config.toml
d_expert = 128
hidden_act = "squared_relu"
moe_layers = [1, 2, 3, 4, 5, 6, 7]
normalize_top_k = true
balance_loss = 0.000733
init_std_router = 0.0371
lr_router = 0.000507
norm_eps = 1e-06
tie_word_embeddings = false
beta1 = 0.95
train_tokens = 620100000
max_steps = 9914
Below are experts of layer 5 (counted from 0) of a mixture-of-experts language model. Rows are named router (the router's row for the expert), up (a neuron's input weights, with its number) and show model dimensions 0-191. Each number is 128 + 32 x the weight over its row's rms, rounded and kept within 0 to 255.
Before each expert's rows: "gets" lists some tokens that make up at least twice as much of what it gets as of all text; "mostly gets" lists some tokens that are sent to it at least half of the time. This comes from a sample of Wikipedia text that the model never trained on. Tokens count by the router's weight.

# expert 10
gets: "\n", ")", "/", " United", " It", "'"
mostly gets: "Scientific", " Historic", " National", " Primary", " Central", " Lemmon"
router [107 119  90 138 104 201 170 130 138 152  98 120 104 148 113 162 140 122 112 192 168 150 128 138  82 170 133 101 132 164 176 196  84  75 139 122 109 138 151  87 140 142 112 134 163  99  96 122 106 143 167 177 155 117 126 131 123  75  79 137 120  99 180 124 148 174 126  70 140 147 139  99 131 150 134 147 143 151 142 120 103 129  83 134  53 122 150 155  79 166  75 140 179 113 161 131  91 110  74 144 158  83 146 112 150 114 140 164 116 180 120  91 148 146  85 122 114  95  95 110 141 135 159 108 168 167 118  73 141  70 108 175 124 122 153 110 100 132 133 101 123 143  72 111 147  93  49 111 148 128  84 115 202 137 110  49 169 165 141 182 110  86 126 108 143 192 100  80 100  82 159  72 132 157 139  77 149  84 101 122 113 121 119  65 117 124 166 143  86  98 180 189]
up0 [117 141 163 140 133 128 102 130 116  60  81 141  70 106 120 148 176 108 111  67 139 166  43  91 190 152 129 160 121 140 140 150 164 157 161 137 175 144 139 108 130 118 100 117 146 187 101 154 131 131 174 145 134 115 115  76 174 188 106 208  77 158 147 134 133 182 109 128 136 138 184  66 125  98 192 117 129 184 135  89 138 101 112 126 130 144 129 113  99 158 102  91 117 110 163 203  94  43 126  96 125  93  72 133  56  75 162  74 136 132  85 171 166 145 123 142 158  79 113 121 192  73  97 123 149 147 118 110 123 150 151 141 190 133 120 165 125 138 157 176 101 149 161 121 178 111 143 105 107 123 133 157 157  86 144  62 132  71 144 137 118 168 107 125 103 124 111 110  71 147 121 156 159 137 119 106 141 139 141 166 143 107 193 145 129 121 116  88 107 132 156 149]
up1 [ 95 117 188 135  93 175 133 135 131 148 111 207 122  77 130 138 134 144  53 143 173 155  98 117 199 113  67 114 133  75  70 157 128 110 123 115 156 156 200 181 115  82 159 169 193 140  89 161 107 119 115  95  54 160 156 143 169  80 170  71 194  98  75  92 162 112 134  49 106 145 128 107 104 114 143 125  79  65  89 132 154 152 139 144 109 159 158  98  93 150 130 144 107 190 135 152 146 107 143  99 167 198 104 180 147 147 153 171  90 167  82 143  81 138  95  88  69 148 146 156 112 125 138  91 130 134 154 111 120 130 134 150 134 105 124 147  96 131 112 124 156 142 115  86 144 136  89  61 114 122 152 114 134  83 146  97 123 110 134 114 122 142 170 148  97  71 126 140  81 121 121 103 162 109 129 101 107 140 139 132 135 152 150  99 154 148 162 175 135 108 189 127]
up2 [111 117 145  91 172 155 122  93 138 128 165 158 132  63 140 118  89  91 176 148 189 143  71 162 192 139 163 141 155  76 144 123 114 126 145 114 170 162  60 117 119 151  79 130 142 167  87 127 124  52 144 129  80 133 160 135 141 115 131 130 118  67 177  97 112 154 162  94 110 189 110 100 137 142 107 131 160  61 136 173 148 118 100  95  67 112 106 109  87 172 124 140 162 143 140 125 143 145 165 116 188 106 142 108  96 205 193 143  84 109 121  60  94 115 134 121 147 132 131 152  54  76  90 139 145 110  49 143 120 148 111 139 128 166 105 114 103  76 141  83 144 151 115 108 226 116 172  96  96 120 128 128 130  77 116 173 133  65 159 118 105 160 136  61 130 174 107 107 129 125 146 135 128 138 140 142 194 102 123 145 174 114  90 134 144 145 156 103 127 119 149 134]
up3 [129  95 197 119 108 138 122 119 107 111 120 138 165 144  89 176 151 164 136 190 151 129 222 140 143  88  92 133  83 145  89  90  87 143 143 108 173 182 179 149 109 161 137 115 132 118 147 118 172 155 136 143 116 109 116 113 138 105 115 117 133 144 131 111 106  29 106 144 101 144 143 164 189 173 105 127 140 147 115 133 125 199 141 158 142 124 124 166 110  60 107 117 130 171 154 120 120 169  84 199 104 180 180 159  89  77 193 106 132 157 161 150 138 108 138 172 152 115 127  97 151 133 102 106 155 145 166 189  99 150 116 157 122 171  85  65 111 118  58  98 129 117 183  88 113  99 148 141 106  24 102 132 164 151 105  78 121 112 145 152 107 135 160 129 109 143 134 130 125 165 144 155  99 130 208  82 127 112 163 121 184 173 119 116 130 134 136 127  98 116 173 171]
up4 [105  47 135 117 130 137 102 119 147 172  72 135  72 120  95 189 102 106 108 103  87 128 133 139  90 130 151  97 104 170 156 141  88  88 163  84 140 145 138 125 188 135 154 147 176 126 128 139 130 134 101 223  49 125  73 126 130  89 146 149  88 133 192  81 137 159 136 138 112 145 166 158 165  87 116  91 133 156 145 204 143 108 120 131  62 165  86 108  84 115 145 161 160 144 175  70 153 138 129 100 118 134 141 137 126 137 112 159 159 166 131  88 120 144 101  71 154 129 118  83 189  99  99 122 165 135 157 141 151 158 158 163 132  76 150 144 125 122  92 103  85 152 125 137 102 109 100 145 136 152 146 121 125 129 172 117 131 128 198 128 115 151 105 137 189 152  49 117  60 166 116 142 148 137 160 157 102  46 112 104 107 169 132  58 160 143  76 103 150 122 176 124]
up5 [153 158  79 225 114 114 132 119 160 169 107 140 128 118 101 153 117 136 123 124 152 131 187 156 135 104 115 137 116  62  99 121  64 163 148 110 142 114 149 199 143 168 129 143 131 147 101 103 142 102  48  84 113 121 140 149  92  52 168 162  97 171 130 155 107 157  68  94 121 169  66  96 120 118  67 119 146 118 125  64 119 158 116  97 128 158 154 116 123 114 172 133 174 155 124 183 114 103 148 162 110 158 153 119  95 179 163  97 100 119 114  75 113  86 117 108 122 183 141  93 108 129 139  87 113 108 155 129 131 158 103  75  83 138 164 180 136 147 103  98 177 147 116 104 124 100 162  64 140 110  97 212 173 149  88  89  67 156 157  97 103 178  99 146 169 113 148 116 170 106 194 164 107 141 134 123 144  88 129 105 144 113 145  93 156 118 107  72 142  79 107 141]
up6 [183 118 147 115  82 151 158 135 122 117 117 162 151 148 158 152 203  84 162  87 137 165 123  74 107 123 125 140 170 118 169 124  84 113 112  91 172 140 139 137 109 143 155 103 130 164 159 161  48 162  88 161 102 129 134 152 102 107  99 146  98 164 123 134 110 142 157 111  97 158 134 139  79 137 101 152 166 167 121 138 223 150 127 117 109 109 170 131 141 148  74  97 143 113 127 128 110 179 160  58 134 111 117  53 160 162  89 184  80 117 138 134 150 118 102 108 178 186 148 158 133 125 154 194 132  54 115 135 124 151 112  75 110 193 135 107  46 131  68  95 102 123 114 127  87 125  87 125 133 148  22 183 106 105  84 140 149 113 115 170 141 125 143 111 155 104 105  84 152 152 135 139 152 151 146 167 116 136 160 147 105  90 141 128  82 154 164 116 128  73  90 165]
up7 [133 115  88  99 105 150  99 130 131 151 161 166 167 149 101 152 140 142 170  98 129 210 107 115 130 118 137  87 103 113 122  98  54  91 146 117 159  93 145 141 182 168 154 118 165 173  73 107 121  65 124 139 202 119 109 104  95 111 165 113 135 168 162  96 111  35  91 138  85  81 129 144 167 133 182  66 163 130 134 119 130 114 143 163 127 162 138 148  99 131  60 171 126 139 133 103 106 126 129 147 124 144  99 133 163 144 152 154 102 135 166 174 122 111 100 157 139  63 155  78 120 255 171 122 164 146 147 104 119 100 154 122 173 169 147 115 159 135 140 120 164 113 136 145 138 113  78 134  85 137 175 170 164  97  80 130 156 127 136 158 139 100 151 102 219 105 137 103 140  94 100 131 103  53 101 121 108 154 134 151 112 113  83  99 167 136 122 177 132  99 148 121]
up8 [144 121 150 160  94 190 156 122 130 159  93 109  58 132 102  89 146 109 152 171 119 150 178 146 151 126 135  89  77 201 136 100  94  64 114 182 122  93 190 197 151  77 182 110  98 208 121 156 144 143 130  88 165 136 134 101 127 126  69 120 105 106 147 139 124 158 106 131 153 159 147 124 148 104 179 121  97  83 159 172 166 198 121 164 125 122 147 116 146 121 159 138 111 124  61 143 140 129 112 135 150 137 155 148 153 129 118 168  94 121  76 188 167 156 114 102 112 145 135 116 194 170 132 107 140 130  86 150  61 102 124 106  89 108 161 112  92  86 138  87 159 119  84 137 139  59 130 136 148  29  94 126 107 158 145 136 164 133 108 133 157 137 150 143 183 131 152 178 165  93  95 167  74  92 130 112 116 139 171 114 154 135 171 117  49 112 150 142 146 101 136 130]
up9 [140  67 133  76 157 135 155 142 177 180 139 142 101 154 135  96 169 125 107 130 139 147 100 108 147 163 116 121 126 139 117 148  70 127 120 137 124 133  84 121 109 121 122 129 131 142 101 178 156 157 133  87 116  99 128 122  94 130 141  86  97 129 156 146  90 176 158 145 140 129 109  96 196  96 146 114 132  95  91 146  95 175  88 137 126 131  96 179  84 145  91 105 115  84 104 127 168 129 120 121  88 139 134 189 108 107 144 139 108 124 109 125  45  15 104 127 120 106 110  59 121  69 142 153 104 154 143  57  93  98 136  91 141  97 151 136 131 128 132 161 169 119  25 150 157 124 132 145 153  65 111 194 156  66 125 139 179 163 146 128 119 153  86 126 104 136 154  53 132 108 118 105  71 113 101 132 113 142 116 135 130 102  48 170 113 144 141 113 193  99 209 184]
up10 [144 126  79 135 138 124 110 144 117 165 176  99  98 129 135  75 119 107 177 146  99 120  94 180 118 132 120  57 160 185 185 167 111 114 143  51 145 154  94 120 139  79 126  99 121 146 145 165  98  96 109 152 185  78 145 138 121  92  90 135 131  97 134 139 144 116 104  92 137 121  93 169 131 159  33 119 136 115 139 102  90  88 109 121  98 130 114 134 132 172 111  62 124 238 107 127  50 152 149 180 143 111 108 160 116  87 154  90 153 197  93 143 104 142 109 174 138 136 120 153  90 120 188 113 178 111  95 107 112 105 120 117 149 140  86 145 103  91 137 108 105  96  90 156  81 132  58  76 133 147 129 190 154 105 122 103 134  71 100 154 141 161 142 116 119 117 103 101 112  82 123 153 109 109 125 217 165 151 174 120 155 109  90  78 126 144 128 116 143 152 132 184]

# expert 13
gets: " ", ")", "\"", "}", "2", "3"
mostly gets: "^{", "\\", "}", " \\", "ร", " UTC"
router [135 140 136 112 128 171 143 196 231 182 122  69 151 178  70 100 103 152 168 135 162 204 131 138  94 136 107 141 111 164 121 182 143 110 167  69 128 134 149 137 156 102 130 142 113 120  54 123 130 130 124 111 131 154  94 129  93  84 140 130 115 114 127 108 107 158 104 150 129 172 102 126 107 151 120 135 115  87 130 122  87 149 115 148  55  85  59 101 134  81  86 123  86 157 138 129 108 126  83 118 192 186 151  85 186 138 125  99 148 158 122 158 132 127 151 131  66 130 119 117 173 152 149 131 186 134  99 120 194 135  87 152 129 105 124 102 130 140  96  62 120 131 119 124 143  56  56 152  83 130 158 122 217 117 139 104 133 122 121 160 123  91 141 145 161 162  86 149 112 107 164 102 143 168 106 133 156 101 185  88 151  93  92 164 113 185 167 105 145 122 108  78]
up0 [123 156 154 108 183 140 165 146 217 135 137 147 140 106  62 147 131 163 113 110 115 177  97 125 162  80 105 149  94 132 161 135 145 110 108 107  80 126  45 150 129 129 155 103 105 139 136 139 138 167  77 122 172 133  99 107 112 140 130 167 120 155 150 116 103  69 108 159 159  90 104 131 122 144  84 150 152 104 121 127 119 116 132 116 120 108  80  63 131  95 100 148 137 186 116  98 115  53  50 153  64 137 139 125 102 121  84 171 129 161  61  93 169  81 122  77 117 142 133 111 109 118 117 150 133 174 173 117 140  76 121 120 144 171  91  38 113 121 147  83 152 134 103 177 141 104 147 164  84 148  86 172 173 159 141 160 129 100 143 168  78 114 154 183 189 108 156 111  57 117 156 168 177 144 109  92 150 152 155 142 145  70  98 142 145 163  94  83 155 163 127 116]
up1 [149 152 153 144  95 135 123 171 147 136 102 104  81 108  53 152 128 102  83 101 143 128 150  94 139 143 121 177  97 130 131 155 180 110 179 101 147 205 121 163 112 125 156 135 142 121  81 137 214 164 179 109 122 104  82 166 125  95  79 193 109  74 104 114 143 104 121 101 113 109 141 168  92 128  97  85 117 119  55 140 123 120 109 121 140 160 109 150 136 112 114 131 121 152 119 171 149 141 104 115 125  95 131 134 190 108  78 106 183 162  87 104 147 128 129 142  93 175 148  86 142 193 187  19 148 108 127 165 177  84 119  97 146 107 131 194 122 141 127 170 130 108 133  96 129 160 161  94 138 100 103 128 190  93 163 148 107 156 129 108 134 216 177  94 134 147 112 131 124 141 151 183 137 144 127 131 103 108 184  53 123 122 123  58 133 159  85 105 104 101 126 127]
up2 [ 50  65 135  96  77 136 109 148 154 120 174 178  85 136  87 140 173 158 157 133 195 129  84 103  54 146  65 139  77 142 138 150  91 140 129 148 187 113 156 109 224 127 163 125 133 111 131 138  92 109  98  97 156 122 154 133 169 184 109 125 130 131 133 137  70  98 124 122 139 166  73 137 191 125  97  84 121  92 175 118 140 136  76 143  59 123  66  66 102  92 132 144 145 172 102 115 132 121 167 111 156  87 158 130 141 112 166 131 164 131 143 179 128 181 112 145 120 116 148 137 174 159 103 161 154  90 139  92 149 145 110 205 121 128 131 116 145 165 140  92 129 147 127 134  88  94 111 113  74 111 136 103 183 153 157 134 115 146 127 160 150 116 111 135 142 127 121 142 132 138 161 146  76 131 111  83 100  99 110 137 161 100  86 145 148 187 192 128 210 100  69 137]
up3 [117 174 148 121 158 153 103 163 128 105 129 106 169 140 132 122  90 186 160 125  93 164 144 158 156 107 128 175 134  86 129 116 109 132 125 123  97 155 172  65 166 139 164 129 136  95 104 180 163 172 153 114 135 102 142 141 158 115 142 132 106 166  90  98 133 170 135 104 116  88 136  99  40 157 114 127  61 191  82 115 131 136 150 170 140 211 100 122 130 128 142 143 146 141 137  68 161 101 140 115 149 126 130 140 124 153 168 109 124 121 140  83 189 158  70  92  97  38 112  94 105 163 138 138 129 152  95 153 195 168 135 128 135 127  81  83 187 103 129 128 148  87 112 129 140 116  99 118 144 155  56 183 126 105  79 132 114 157 131  76 115 165 158  65 137  79 155 120 125  72 173 131 185 152 187 147  99 159  76 176 151 119 135 162  73 143 165 100  85 178 130 150]
up4 [ 96 144 132 128 132 144 128 111  73 118 130 113  86 116 122 104 121 193 134 132 173 177  87 126 132 151 155  90 167 128 196  80  83 153 139 128 173 146  90 114 140  65 106 117 158 111  91 102 107 182 164 150  89 137 152 108 164 132 122 157 154 131  89 171 108  98 117  91  56 157 180  89 127 123 121 138 138 117 127  91 131 103 115 194  87 106 179  69 149 158 109 142  99  81 152 158 196  70  66 155  72 124  99 135 129 142 140  90 106  84 132  90 157 102  96 135 112 124 120 174 130 195 107 121 155 102 118 118 114 116 136  93 115 100 150 114 100 105 112 122 103  80 126 133 152 110 184  93  91 126  86 178 157 127 155  70  87  85 165 184 113 135  85 108  97 177  68 144  76  77 151 100 160 218 152 114 185 145 162  87 150  94 150  87 111 127 112 112 103 106 148 119]
up5 [140 142 171  86 145 143 146 147 142 113 154 168 128 119  58 120 154 107 177 116 146 149 171 143 142 117 103 126  83 154 147 153 120 130 121  86 188 123  91 133 132 154 225 124 140 124  63 140 163 127 147 151 177 118 146 113  69  78 118 109 128 104 120 154 105  79  63 150 205 130 111 139  76 127 169 158 182 103  86 138 157 114 141 132 118 110  70 119 129  85 136 122 133 153  90 141  93 145 136  88 168 139 132 119 149 115 193 121 210 204 109 165 163 110 136  55 125  98 175 164 147 112 127 117 219 178 150 147 111  74 116  76 112  72 130  95 137  88 144 124  96 124 123 143 140 148 114 133 159  99 140 135 146 182  85 123 116 109 140 127 167 125 142 152 183 122 112 117 141 134  73  94 111 193 156 157 126  92 192 175  97 100  86 108 147 146 138 128 163  84 167  99]
up6 [105 124 153 132  83 107  97 124 199 109 103 159  80  98  84  81 177 154 131 155 132 136 105 128  94  62 123  90 133 127 103  84  69 107 103 108 201 146 109  79 137 177 101 149 141 118  90 128  70 129 134 152 111 158  90 128  93 129  95 101 134 189 174 139 127 124 132 142  76 147 113 166 179 180 110 101 139 118 160 141  92 127 130 151  78 157 112 145 115 114 123  71  84 135  93 125 124 127 186 170 116 137 136 124  68  88  86  74 128 158 130 139 162 115 124 106  85  86 187 116 138 177 219  98 116  79 145 131  79 111 116  98 114 159 131 119  66 219 171 106 122 123 126 132 145  74 143 105 139  89 143 171 178 110  89 141 101 112 102 200 113  97 134 127 162 125  91 110  45 134  93 111 123 134 130 112 145 125 129 122 169 114 147  98 174 168  89  91 137 149 168 103]
up7 [ 48 159 116  70  96 116 134 123 114 146 139 156  75 151 117  93 186 129  71 153 157 148  96  76 132  58 122 122  97 112 102 123 144 122 134  72  70 136 159 153 127 146 188 143 120 129 130 124 115  88 142 161 109  81 129 131 157 134 160 193  72 142 104 158 148  94 139 147 173 118 136 181 114 151 134 137 168 111 129 160 126 107 156 191 118 121 108 111 140 111 181 151 131 177 132 154 145  73 144 181 141 137 136 114 146 120 237 123 190 121 152 117 199 126 135 131 159 108 186 176 101 134 135 117 140  96 102 126 118  81  85 163 129 126 146 120 151 142 115 147  86 123 129 123 103 143  40 132 111 113  60 134 107 157 104 136 159 140  93 174 173 123 143 172 166 184 132 130 152 103 123 155  69  94 148 121  75 128 148  84 104  65 167  66 142 130 148 195  95  90 129 115]
up8 [116 133  98 122 113 103  84 161 161 119 102 127 145 118 122 126 195 156 148 177 169 204 112 152  81 144 134 142 126 106  68 131 168 118 115  83 129 159  78 156 141 109 108  87 159 155 102  65  86 149 112 171 165  72  84 113 168 123 167 125 158 155 110 112 131 149 128  77  99 110  90 157 110 150 134 126 135 123  97 109 116 185 156 173 103 201 171 109 126 204  85 150 153 171 141 130  70 130 149 158 175 145 101  90  90 154 119 136 168 189  70 107  87  97 131 154 108 123 130  94 163  73 136 128  92 178 163  83 165 126  56  57 124 125 137  98 110 136 116  93 144 111 126 100 197  85 137 140 120 132  88 133 173 128 114  72 162 147 186 161 133 115 161 123 132 155 109 127 121  91 115  96 111 103 141 119 108 159 125 116 166 181 119 180 122 104  57 128 169  77 102 163]
up9 [107 188  98 189 103 125 166 137 181  59 107 116 127 152  84  39 125  73 146 136 150 126 132 134 178  84 119  92  71  72 139 160 128 124 155 151 181 127 156 137 161 132 113 113 147 130 128 172 140 124 148 173 133 145  82 112 175 188 109  95 156 106 131 139 160 122 125  73 131  86 118 152  96  69 129 116 115 125 144  92 147 164 179 138 115  76 136  61 118 134 134 124  93 154 146 124 122 132  72  97 128  96 133 132 148 108  84  93 155 153  87 173 110 155 127 146 115 150 119 108 131 168 191  96 138 187 111 132 151 112  73  81 109 150 143 126  80 144 164 127 123 147 159 127 139 105  65 190  95 142 133 105 241 131 118 175 116  96 180 131  71 160 130 138 149 152 118 147 185 114 180 125 160  94 171 141 129 128 157 188 133 106 107 128  99 175 124 104 104 187 171 129]
up10 [ 73 164 162  99 111 140 126 137 210 115 130  98 140 111 156 128 132 143 189 137 160 155 143  54 129 187 142 137 169  89  85 125 119 182 176 178 149 150 141 136 177 146  60 138  97 141 134 125 146 174 145 143  94 139 152  99 183 200 141 137  96 106 166  98 111 121  92 122 168 134 173 140  95 137 107 162 176  81 123  83 132 119 142  77 138 160 135 143 153 149 121 158  98 113 136 159  99 148  70  89 118 122 143 126  86 152 110 125 122 129 147 119 117  88 167 102 103  47 182  82 173  66 177 125 157 146  98 130 128 104 134 121 110 120 160 148 153 191 123 134 134 154 117 140 124 119  97 136 137  74  57 171 240 101 132 132 151 144 158 150 108 165 131 161  87 149 109 156 180 165 111 106 133 123 197 144 110 193  81 159  99 101  85 113 135 162 155 137 105 103 111 138]

# expert 15
gets: " 1", " 2", " 4", " 3", "s", " 0"
mostly gets: " Yes", " art", " vocals", " classification", " music", " women"
router [146 116  93 149 151  90 144 185 246 140 156 135 169 142  63  85 156  97 167 196 156 167 135 135 122 144 137 117 147  87 105 170 134 140 147  78 141 147 125 148 121 114 146  83 154 116 128  92 146 115 104 149 136 147  80 106 124 143 124  98  86 173 216 156 107 155  81 119 113  89 116 128 143 162  81  91 106 128 128 107 130 127 107 129  68 123 129 163 120 154  78 134 108 165 135 158 114 120  78 151 118 178 161 147 216 108 128 187 139 177 157 109 112 139  64 115 161 123  85  69 173 101 159 127 150 117 122 159  89 103  62 151 155  82  73 118 120 100  96 159 177 123 143 120  91  85 120 163 141 117  87 107 199 150 143 108 122 131 160 186  92 134 113 129 175 160  79 134 146  86 160 113 101 190 145 134 137 157 141  95  99 121 146 150  92 142  79 137 138 135  80 104]
up0 [164 111 144 141 128 122 154 109 180  81  84 175 125 145 120  84 143 148 145 136 110  90 210  95 127 107 132  82 155 115 117 119  91 137 127  45 131 139 152 158 184 158 121 131 155  93  82 110  89 179  70 116 113  80  98  94 125 154 144 163  79 134 125 155  70 173 149  68 117 115  79 140 125 118  91  92 151  77 163 149 105 119 108 153 122 128 159  90 126 179 106  56 116 117 133 137  81  97  77  99 129 129 121 160  99 160 110 175 120 108 126  69 133 121  82  80  79 136 179 172 136 154 156  78 126 148 120 108 134 163 136  70 117 118 141 102 104  99  87 160 180 177  56  74 160 160  95 148 192 117 139 111 180 152 140 178 143 139 157 108 134 171 128 145 115  87 181 135 115 120  76  71 112  96  86 151 127 124  62 149 149 145 121 172 111 104 127  94 163 141 132 120]
up1 [ 95 113 133 107  85 157 159 156 113 122 125  95  94 160 146 126 155 143 177 140 112 143 146 138 110 130 139 100 160 181  67 132 110 189 146 145 137 123 109 151 158 142 148  85 126 133 149 125 187 126  92 163  81  98  96 158 101 117 153 120 129 109 162 109 175 105 176 120 187 121 160 134 112 148 125  98  49  85 104 116 102 169  11 198 128 125 157 132  66 152  73 120 109 133  64 132 123 154 127 149  89 139 173 178 146 121  75  96 159 131  64  89  82 126 144 108 142 107 131 141 139 132 153 174 131 184 166 130 128 104 100 168 107 107 176  75 126  95  96 104 119  86  95 156 173 145  94  68 182 118  95 222 132  69 105 126 114  81 159 164 138 177 126 162 118 129 125 128 140 101 138 114 132 124 107 154 103 141 142 114 147 130 122 115 154 162 114  83 178  52 163 159]
up2 [116 141 113  87 132 157  83  88 211 115 184  58  91 110 145  87 137 129 121 118 107 137  89 154 110 115 141 125 161 116 108 147 196 126  92 134 134 110 159  95 120 109  93  92 170 129  91 111 130 137  91  77 114 109  85 137 101 136 185 192 153  96  76 170 102 139 150 149 149 110 111 106 112 160  69 161 145  48 100 174 157 140 142 144 106  74  77 143 117 148 138  86 108 124 120  98  94 144 170 126  88 141 168 146 133  69 130 158 101 199 155 170 173 127 128  68  97 138 154  83  93 119 183 127 146 127 143 153 117 128 134  84 141 165 127  97 169 135  80 131 146 190 121 181 108 107 159  99  72 152 146 118 136  72  92 111 138 132 138 133 103 128 137  93 154 110  80 125 164 119 149 160  70  77 203 177  98  99 112 109 161  93  93 131 149 161 171 116 193 155 121  88]
up3 [181 115 118  86 113 132  91  90 167 129 109 134 107  90 117  86 177 150 181 130 122 183 137 119 136 133  84 145 131 129  96  67 101 134 142 131 224 151 109 108 189 213 139 108 112 175 150 106 109  84 143 118 160 167 138  84 135 147 159 168  98 172 136 155 116  93 172 148 178 123  92 121 160 189 129 171  90 125 101 103 122 149 145 168 113 183  92 100 125  73 109 165 112 135 145 168 115  93  89 136 100 144 163 160 122  69 124 168 110 154 156 112 151 132  92 146 139 172 138 122 107 145 127 131 157  79 116  98 121 131  92  61 142 126 157  70 112 104 157 112 167 149 101 166 145 128  90 119  89 105 147 147 122  66 143  91 154 143 175 134 123  91  98 110 169 129 137 140 114 111 142 158 119 188  70 147 100 123 147 172  98  55 117  67 156 175 102  62 204  97 129  94]
up4 [143 145 181 158 149 130 189 138  76 182 136  87 128 174  68 110  71 127 136  54 129 125 179 153 131  60 162  83 111 124 149 150 133 159 154 136 166  89 117 124 175 153 142 100 155 117 159 127 143  60 115 131 214 101 143 147 118 158 139 147 115 117 168 161 167 115 141 124 141 158  87 145  48 138 111 164 108 125 124  99 134 149 126 156  98  89  49 100 107  78 165 138 140 138 120  78 153 149 151  68  92 144 148 148 179 103 145  96 164 123 131 180 142  65 125 114 117 150 119 120 112  86 126 133 151 116 164 153  90 105  84 105 152  87 111 123 161  77 122 127  73 100 114 159  78 123  97 106 142 159  79 164 130  87 118 121 102  67 152 163 181  91 109  99 128 124 175 124  95 160 201 177 116 140 126 157 122 131 106 163 221 104 152 127 124 175 118 109 163 127 148 114]
up5 [147 161  90 171  95 136 143 106 151  92 164 106 132  80 148 113 106 148  96 141 159 158 139 148 183 111 147 127  89 129 146 208 132 134 146  74 152 141 115 157 130 123 128 102 213 117  45 146 152  76 123 132 151 135 117 115 120 106 163 125 102 141  82 170 129 116  83 103 184  87 170 124 153 106 117 160 150 154 143 147 136 175 115 217 149 146 142 100  16 103  79  64 143 134 150 161  97  75  82  66 142  90 147 137 104 121 153 115 126 137  92 134 160 129 145 154  81 125 132 119 154 175 173  82 173  93  77 151 161 171  77 135 104 144 140  80  96 130 118 181 140 143  90 125 140 126 178 146 161 133 149 140 126 153 133 105 121 148 156 133  81 125 167 127 177 189 103 160 163 128 154 164 118 135 169 115 143 178  72 115 145 153 117 187 130 148  82 145  92  96  81 134]
up6 [ 66 156 173 207  89 184 137 113 100 101 186  93 111 116 130 177 154 129 168 113 144 166  77  91 161 126 120 113 141 104 124 170 140 131 164 135 132 128 113 172  94  57 171 116 123 160  43  99 139 121 106 152 151 193 146 129 185 118 101  94 144 120  83 101 170  88 112  56 134 111 132 101  77 134 138 141 175 164 125  78 112 114 121  73  85 117 154  98  88 160 176  80 149 125 147 121 117 120 106 126 106 120 136 125 116 160 115  67 125 118 121 206 100  59 100 114 126 147 134 110 105 126 142 114 133 114 154 136  83 151 144 171 169  60 106 154 160 109 137 104  83 108 106 200 186 173 143 127 102 141 137 119 142 140 164 127 124 104 127 129  85 157 130 124 188 119 135 126  97  45 130 128 173 162 109 154 159 162 108 110 114  58 148 160 146 142 127 179 160 114 156  84]
up7 [129 128  98  70 111 136 113 207 202  42 120  81 146 174 110 113  93 132 105 124 103 176 163 112 162 178 121  92  33 137 123 124  91 152 183 151 159  96  91 150 139  94 180 155 159 193 120 121  77 120 198  56  99 142 120 126 134 114 125 136  98  92 153 159 152 178 139 135 106 142 158 147 123 146 144 112  74  82 120 113 183  80 147 107 101 111 150 119 104 138 115 145 164 107 151 202  75 156 190 100 108 109 137 104 145 168 153 136 106  92 138 149 159  93  84  95 145 174  96  87 120 135 170 123 105 149 103 112 151 136 113 107 206 163 103 137 138 107 123 114 138 164 100 152 146 152 119  56 137 107 148 102 129 107 126  89  94 115 108 143 111 143 115 168 142 173 125 110 120 143 170 135 112 120  86 174 133 139 167  85 125  97 106  56  91  98 125 170 147 106  90  92]
up8 [ 78 153 114 149  55 121 174 135 206 137 154 101 116 124 142 131 125 127 152  89 153 185  77 157 154 136 101  96 115 115  92 167 155  97 145 126 139 133  76  98 173  97 194 116 151 129  54 194 168  57  68 144 147 202 160 112 145 103  96 201  80  93 152 132  99 131 150 115 187 148 101 137  87 122  88 148 111 149 131 187 103 100 116  69  57 105 164 139 108 170  99 116 170 110 120  93 123 116 167 118 110 144  92 165 121 141 139 122  95 110 118 155 178  85  72 168 124  85 166 121 155 139 108 146 148  79 132  79 129 140 136 175 110 139 133  88 110  71  94  90 114 161  83 105 115 136 150 114 126 136 117 127 145 100 116 136 144 112 116 156 138 154 142 142 170 149 161 131 180  68 155 143 179  86  95 170 180 176 137 118 126  87 132  90 112 157  95 172 137 111 142 142]
up9 [ 94 154 136  73 117 115 149 158 156 133 152  78 138 119 142 185 158 140 133 111 145 131 169 110 159 113 105  65 128 134 134 136 182 143 127 142 117 102 113 100 163  96 209  51 137 127 138 169  97 125 155  87  90  53 114 106  87  97 135 137 153 122 113 164 103 178 138 133  78 153 147 133  63 142  87  79 160 153 161 162 140 128  96 153 103 111 105 152 121  88 140 159 191 120 142 111 116 156 121 148  54 154 162 188 175  68 134 139 123 159 154 103 139 149 104 139 159 190 101  75 111  70 133 127 144 183 108 165 115  90 150 147 103 170 156 116 128 165 147  82 127 129 144 161 107 115 166 120 153 153 102  70 125 158  93 115 116 140 144  95 154  61 127 121 144  73 151 126 109 102 142 191 143  98 157 185 163 138 212 138 108  93 104 102  91 121 169 133 164 208  94  98]
up10 [105 116  84 138  91 111 185 121 145 109 139 127 163 108  84 180 193 124 164 152 170 176 124 142  79  80 137 190 102 137 132 137 151 135 115  53 142 170 121 112 123 201 125 165 155 151 147  78 148 146 173 176 133  88  78 127 115 123  67 123 110 100 145 140 146  87 105 108  96 163 162 192 194 121 165  66  76 153 159 103 143 154 138 107 106 130 165 129 126 159 164 107 161 197  71 202 140 148  96 145 103 169 156  79 159 108 135 109 146 154 129  86 141 158 142 141 121 103 125 104 131  62 126  96 153 185 115 134 151 161  81 115 139  79 126 155 110 109  98 146 120 101 109 170  70  56 142 162 139  98 106 130 134 127 127  69 112  76 124 189 134 141 163  74 156 168 147 163 124 141 152 153 122 130 115 127 156 123 127 166  78 124 105 152 120 121 130 112 153 150  69 187]